python train.py --activation="bilinear" --router_score="softmax" --vocab_size=32000 --norm_place="pre" --weight_decay=0.16 --dataset="wikipedia_en"
Below are experts of layer 10 (counted from 0) of a mixture-of-experts language model. Rows are named router (the router's row for the expert) and show model dimensions 0-127. Each number is 128 + 32 x the weight over its row's rms, rounded and kept within 0 to 255. Numbers have three digits each.
Before each expert's rows: a language model's description of what the expert responds to. This comes from a sample of Wikipedia text that the model never trained on.

# expert 20
What it handles: Line-initial dashes and line breaks in infobox field lists (Born:, Coached by:), and pipes in sports tables and results.
router:194117151124149085138097128148135077090085149108135125125145142072185172114109118118091119108119135130142144071142117133144146135135131103153191117092164115185137137174107128096177117102114111090177106129167164097203120060084200155095124101137129055132175115025161057155112095128165149147142144186137190137127137095141208126134133151139146154135135043163101114158132128144134093102145

# expert 28
What it handles: Heading markers and infobox field labels at line starts, such as ==, ===, Personal details, Coordinates, See also, Historic, Area code.
router:176116118103103123136133105144151124102119156136096176058132152126153124132087115094107069123165160133114104068085150151132142104100080093139135102145141079136097144178119154107146164142115121115122137135110191170078168103110145168132164119102119126072104116120142107115164041102120119171176119070155083082060127178117116122110102160111083138134075106179104161149074187131144097171131

# expert 24
What it handles: Main verbs and following prepositions in narrative or argument prose, such as remember, see, came, after, with, began, obtained.
router:177180145184189138124145213152118190117188144147145151163111102129149142100169186086157150147156151116086155157155132113150161127080121190118087110135116141151086124079175091110110128097161178134117113079130127175142114138132099140065114163186132084099082101104089122117114178105116135133193106099113111156176074139113140142111120133089134191163089150123112137133092101105130135128157

# expert 1
What it handles: Participles and descriptors after is/was in short definitional openings of bios and species articles, such as known, located, politician, footballer, elongated.
router:108146111103102077107165170088095087135129060117105133164087118152116121132143127104156140095100165118093147133098140106164103098122138127109123123129095089107119144113174137094118103157137100144046127102116071038114132155225098123106133130111130102142113137163154092184152081150086127098179155084138141118102092112075156099079168150192104133106172159152150185132096080138170140152141

# expert 31
What it handles: Sentence-subject pronouns he, she, they and sports team or league names in football and club articles, such as York, League, Division.
router:082161180104100128170120123069171124141101142103151107131182133138111127132130081158105147120135048119142085133136165092065182115126179085118171193042127093120150147160129133166138156108141106136183098178156100093102094138133143143203113119151112066151132104148140172168128183134133110096079142126094107137140109177154111125119128107060132093128173156128168134154195163094160126117115

# expert 30
What it handles: Head nouns of organization, award and title names, such as University, Award, Society, Television, Commission, often after The or National.
router:086096112114057132094127053170063129084167111142146070090103091077145161073150152136057133146096062134117092137103125125176114136110111091133148153121155131089099116156131092130121124142095182127146171092186099091155104099099140107157111158109147146110193106110073120084139161111157155145161120091131135137105149168206119177166176137157165113085101108131126108150125149121149078140122

# expert 3
What it handles: Word pieces inside rare names and foreign words, such as Ke-tch-up, C-ough-lin, El-eu-therian, plus stray byte fragments of Chinese characters.
router:093146059103097176148119098139106126174051116174049219139104125075118073204125114128129129168166127113127105136132104131117113157160087129106125132102058122107142131128104090154121166126120150102111096125162127158169131117115120167168087186127153106127104114131118085134103155106105138156097118197166136163188163115147108198090122153165118148116137140132088144158104096190137115111143

# expert 25
What it handles: Ordinary nouns after the or a, often units of place, office or measure, such as million, station, president, tornado, capital, coordinates degrees.
router:106171093151125140127151130122089116119223094147170126132115125139079144088128136117154132140111124122138135162063188106122111118106095178138175168140123123100153140132047112114144136201093142130119119134126159132094196156093090177098178163135174143124171147063089108121042152144141143122145133148114074129093137151191170155107113155127126151127101170123139095112150121137058090190145

# expert 16
What it handles: Mid-word syllables in Spanish, French, Italian or Latin-like words, such as -to, -que, -po, -co, in muerto, liqueur, pepo.
router:157126144115100121096154113199148122229143126060141146160188182065123072187122111130091153151084052145081117110171183131118104134058136141158140150141111121180086073144142125110105123126150140200060137108164123148161079143112094102144145141141171176127113122144131187112155148125151134133158155093066167107166151086141118096119131158212161086151144109156092175162133097125160150105128

# expert 18
What it handles: The word the, sentence-opening The and This, and full stops ending sentences, especially before a new clause or line.
router:075088132086184126095088122124186137034132120134137149132169137159098122172150161152125130111103147153085119097136136155118133135134094106139115130181097172080125137080156141161177108135141155119145141056126145113192127136150129136106080167075150112164089145158141162112120144129139090144168152127103137146134180097100121139161098127083079129152150166137170143134131144138151143154117

# expert 4
What it handles: Prepositions following a noun and preceding an article, mostly of, on, in, at, from, between, such as "part of the", "arrived on".
router:186115180125255155120107156142072140110099199103164091097116142111162103118097086151140120143165126146072127137095135128178147126140103174124128127118177156085081146100134114150141126155164094172152116144158121219155154118102145131130109132171097147153187105105138120163085098093160151125111137094143112109150079084128133125118112122145115132096137161137136102119120147113209130108127

# expert 19
What it handles: Stray space tokens and place or year words in locations and tables, such as Ohio, California, County, Street, 1945, plus existential there.
router:125152139105183120161121106111132133124118142141125154139122111131000138094127153108136105128134147117109081137105085157117130144077131121132168155157142122104110116119139097144127133175113124105119085136142158046124106135137173119165108136144131127143135171070131113130088139112091162110172163069138149069129159139148105101156041081106116102130123162174122157117114169120153122133143

# expert 27
What it handles: Commas, closing parentheses and quotes ending a name, date or clause before and, which or is, such as Jenny, and 2010,.
router:164168149093153120104138148093100098176105154135135097093120146109099124150144147105114114112113146106172092114117123151117091114095186068147134122108148125108099097132149080093122135174059143202160125132142142010174087185144068116120114120185144137158142144136119131111137107178116102138083013111138113135090099001068080149119087079153140123118128157118183156098133152142145103156139

# expert 0
What it handles: Conjunctions and indefinite articles joining or opening phrases, mostly and, a, or, an, but, plus commas and semicolons in lists.
router:111136119126132150148121138136150107092104061144123157178135140147135140144128088108122108156151125077130131124178141168131122083169120023112091148128134111144151131170073046093107139147147101153133147176107159064170112130151071155127118095145153173099196155114138170136150140196142129096092124067167113139111125018082119081107172132113125110102077121116111121121106165199133105072127

# expert 23
What it handles: Numbers in football stats and league tables (career totals, points), column headers Pld, Pts, Goals, heading marks, slash separators.
router:151096146137137042157179061118168081120181117167086105193099127128121142130091108111068139144113119158103117068143124162093128144097164122132164135124156136152112107108113240109115111165197156123132114126118155049103218118181101135095081135123121113148128141140124114082092166153145126151181084117149146126169113115130120084113135139135111122159127171126113192160114111098131139135071

# expert 14
What it handles: Verbs was, is, be after it or which in technical prose, opening parentheses and pieces of acronyms (DREAM, MDF), and LaTeX math tokens.
router:144134108115129100107141164146133155085151130118159096132141150168160117113151155165134103153148134136132083139166155135118095126172155168159116076142153143105147100137109029131077148194104112109100149137107148110081115127075152159074078148123141116109127142071165159106112110159153152164102144143137126137135193149118047136126147095123134166121193141115097088130125105085129132096045

# expert 29
What it handles: Preposition in or sentence-initial In before years, and month names in dates, especially birth and death dates: 5 September 1929.
router:125113178096215104105069122131045096153106120114145136108104058123114141114115155123154122098091155174160044200086084122101144130137144114065108120161132125115124098072152188143076126180132156149125094135107080185114175132178169063136180101099107139131221182150141115172154144138154106148128094132176116111123107067073147098102170093147116106159110146156161125106049145098121132107195

# expert 22
What it handles: Digits and decimal percentage pieces inside sports, election and results tables, such as .7%, 0–3, 27–15–6, 44.3.
router:084150096145199158189122132071171123175079076126110174144114162130096144103154181098162137103101105115136156130147094090090145135093113174152101122139144124142204139096077154142102205153131148115123099148126153056118147124092122112109161089131106122157177140096123086137149125100134113065146111156076096136187127165168138169137106167084124078116115122147131116141127109111128110232109

# expert 21
What it handles: Adjectives and determiners before nouns, especially nationality words and quantifiers such as Indian, international, many, such, plus to and which.
router:172090150164138160102108146117138144156174173141183150137155122204146150188115086200140100108117119155125154168139131132130100115172131147154182100139120144121140153100112119126149142135166176104169155151065137114050119081213089112113039138088096150143123151107135106098228142142110113135183197122123149090089130081111093125131076102092084179091139144131157114141119099153130138112082

# expert 26
What it handles: Surnames and last pieces of surnames after first names: Smith, Jones, Williams, or endings like -stein, -ić, -son.
router:073147091160106141139146123146084083187125115100117111156146130126106154105103177094154177133093150183142156133097112133121132219118152129125106160081100106189146079137159082099065156074140142138096185127184087110074141114093164103140122088123063127141047052122133091161140146128073122118132100180101153123134083132106121108176141104125138140152148113170081115084130141084077153117108

# expert 13
What it handles: First names and first pieces of proper names, often in lists and species genera, such as John, William, David, Mark(us), Colin(us).
router:105042134129103104190102148120085105114083152066107163099139142089187064116143187127084165110178135054204172106099132081096106097113091100134065134119123124106120109158168107132137086110107107133110175142144042195085075091120163059140137116077110141130102072149148156110114130156151123163121102194179120139157145195107136125186097087124127114137135151077159128110184119087144109128153

# expert 17
What it handles: Hyphens inside compounds (year-old, mini-series, quarter-finals), apostrophes, opening quotes, slashes in URLs, and prefixes re, un, non, pre.
router:110114131129091137084105116080123129111118144125073094156216130136138188159162061133149154131085155152205124048119100133118192133163118129065126165152089147116132123149106106113112169123090044163125100161132089100121177120146144088154160079107123172136136171112154136167134104142080168113117114148145143115103114081165071109103137120152132121137129085105116159068105141128103101165212

# expert 9
What it handles: Newlines, mostly after headings, sentence ends or table rows, where a new paragraph, list item or table row starts.
router:113105136094000105114105110162083119094158129096147146119152114140166093108091177144156136137176141094170051093141096086109120140170146107154104157118188142081134092148165219148150100133129104118141132175166142077126116096121155108131140119239097158183147163113134173127110125145183143162120116135131146163116093208108156084174108104111110175125136117118143145109174129092096114140141

# expert 5
What it handles: Possessive pronouns his, her, their and common nouns, often plurals with s, in biographies and narrative: life, events, players.
router:161091099136073146123143102125176182152127114173132106111111098089074168106125140123171086134091107132076193162160080106159116152152125125124106126152088142129172139094121165138149146119100101068154117132119139095125167110073136194088170119114149107126139154149113108114091083076106094103156064125128093150111136146177130135125126155105123137116117114103118113151128146134139102098114

# expert 8
What it handles: Personnel and credit lists in music and film articles: dashes before roles, backing vocals, executive producer, first pieces of names like Ar, Steve.
router:176116169134163124196114128138117042108103080166063088115119129179130170131135108083143121109144168129179090107164148094152118219150058141168163110159055150138118111196129186119127121079121116121115148070109095176113180168118122107175087099116127160098095077149113150184128105141140137113062154125072099155102127122109123113130131112159150139130107109153147093116138106139142148174136

# expert 11
What it handles: Pipe separators between cells of sports, election and track-listing tables, semicolons in race results, section heading marks, and However.
router:119091127120103099067165157092163186152144128136089111141133065166146181075093144132174124143095115155154116098185132144163121124151134117145112150110098116112117141107144068110054138146141128137111151172143117136092119124125112145136150102077091090105113160143109126126103094128146100136113052111087100128162137060150092078147055128111146082062141115114175098126166151105092136132149

# expert 2
What it handles: First pieces of split words (con, dis, co, im) plus position words like top, half, end, same, and ordinal suffixes th, st.
router:152149148114168105146158096096153114128134122131135166124094130184080075163135061110135111104118128108141140105123115203118128075138137159074103094139119088115147160162156157123152115068109127144134126075088131171199093148166049104134193117118152171117096175206130088084151073125084090124066149123103157188104141125151106144157162129142152099132048132042068144107136157135122144116155

# expert 10
What it handles: Line breaks, opening parentheses and table rule rows in infoboxes and tables, e.g. "Born: 9 June 1969 (age", ---|---, plus spelled numbers one, two, three.
router:162193162148125140112141142145128129108049125111086134163112120113154144117176141185099129141137183182126082126105135161140106090170190155179137133116180145162096151102073130127149110109126140145132116096056252111112103121124086124132142116158102110112158204127104187109132119137122144091044171090071095119133089071128117170103119130162102101129091090145146152125135114125096155136136

# expert 15
What it handles: Words and marks just before a person's name in credits, lists and biographies, such as as, appointed, Created by:, dashes and table bars.
router:163155060194095188120152154089130092117215120189143134118081110144161132124121134160162113171188199100123173129163110073112133160094141087125131112113103154167090137169161113127138134119130189121144143173108128156172114179111158102078134126131157105125158055160097126128125078138114124111141085144123147132089076090133136099144118129097123147114152122120201116138068114190091154092185

# expert 12
What it handles: First letter or piece of a capitalized proper name after a space, quote or parenthesis, such as C-ovigne, M-ortifier, K-lingenberg.
router:050132113067095063132135156134153141091144136146104103115120161158136151150102061178103114135153088101150120185138171192143154124107153136100105105142151137166132122074150189130118135114159083095111131150086139104158125152168158149109156126137134126109119172156125169141159135156099153114119152072140120132110170130080152115073153150110145072139147079111131114124148119135072151091099

# expert 6
What it handles: Syllables inside South Asian, Thai, Arabic, African or Caucasian personal and place names, such as Krishna-y-ya, Ramk-ham-haeng, Khan, Ka.
router:113162145175119154094148108130163199168115138106144050094099094106177097071134161085113153079103161178135199102099090101121120093133166099138139114115210118122169172113111163140134059111122133157136097138143134183099100180140126124191142133137093123123086095166132114139122168101174116122077110173195144045147101179114175133153161121147172110140153143130140123100166114134105166139133

# expert 7
What it handles: Cells, separators and verbs in numeric reports like census, ratings or match tables, e.g. table pipes, "had a population", ft, lb, ranked.
router:126127095175149128139115130109135143152131153127181096205100155109099160071074155097164156164122085032103089156135108112144133064120176141113139121089158122177050124143087111152117076115157054128130093170136099113093179134110126136131154107162126153160143113148137174081112149120103118139112081147111155146147121089092145101092148150165119113153179107132118095148129164111123173194028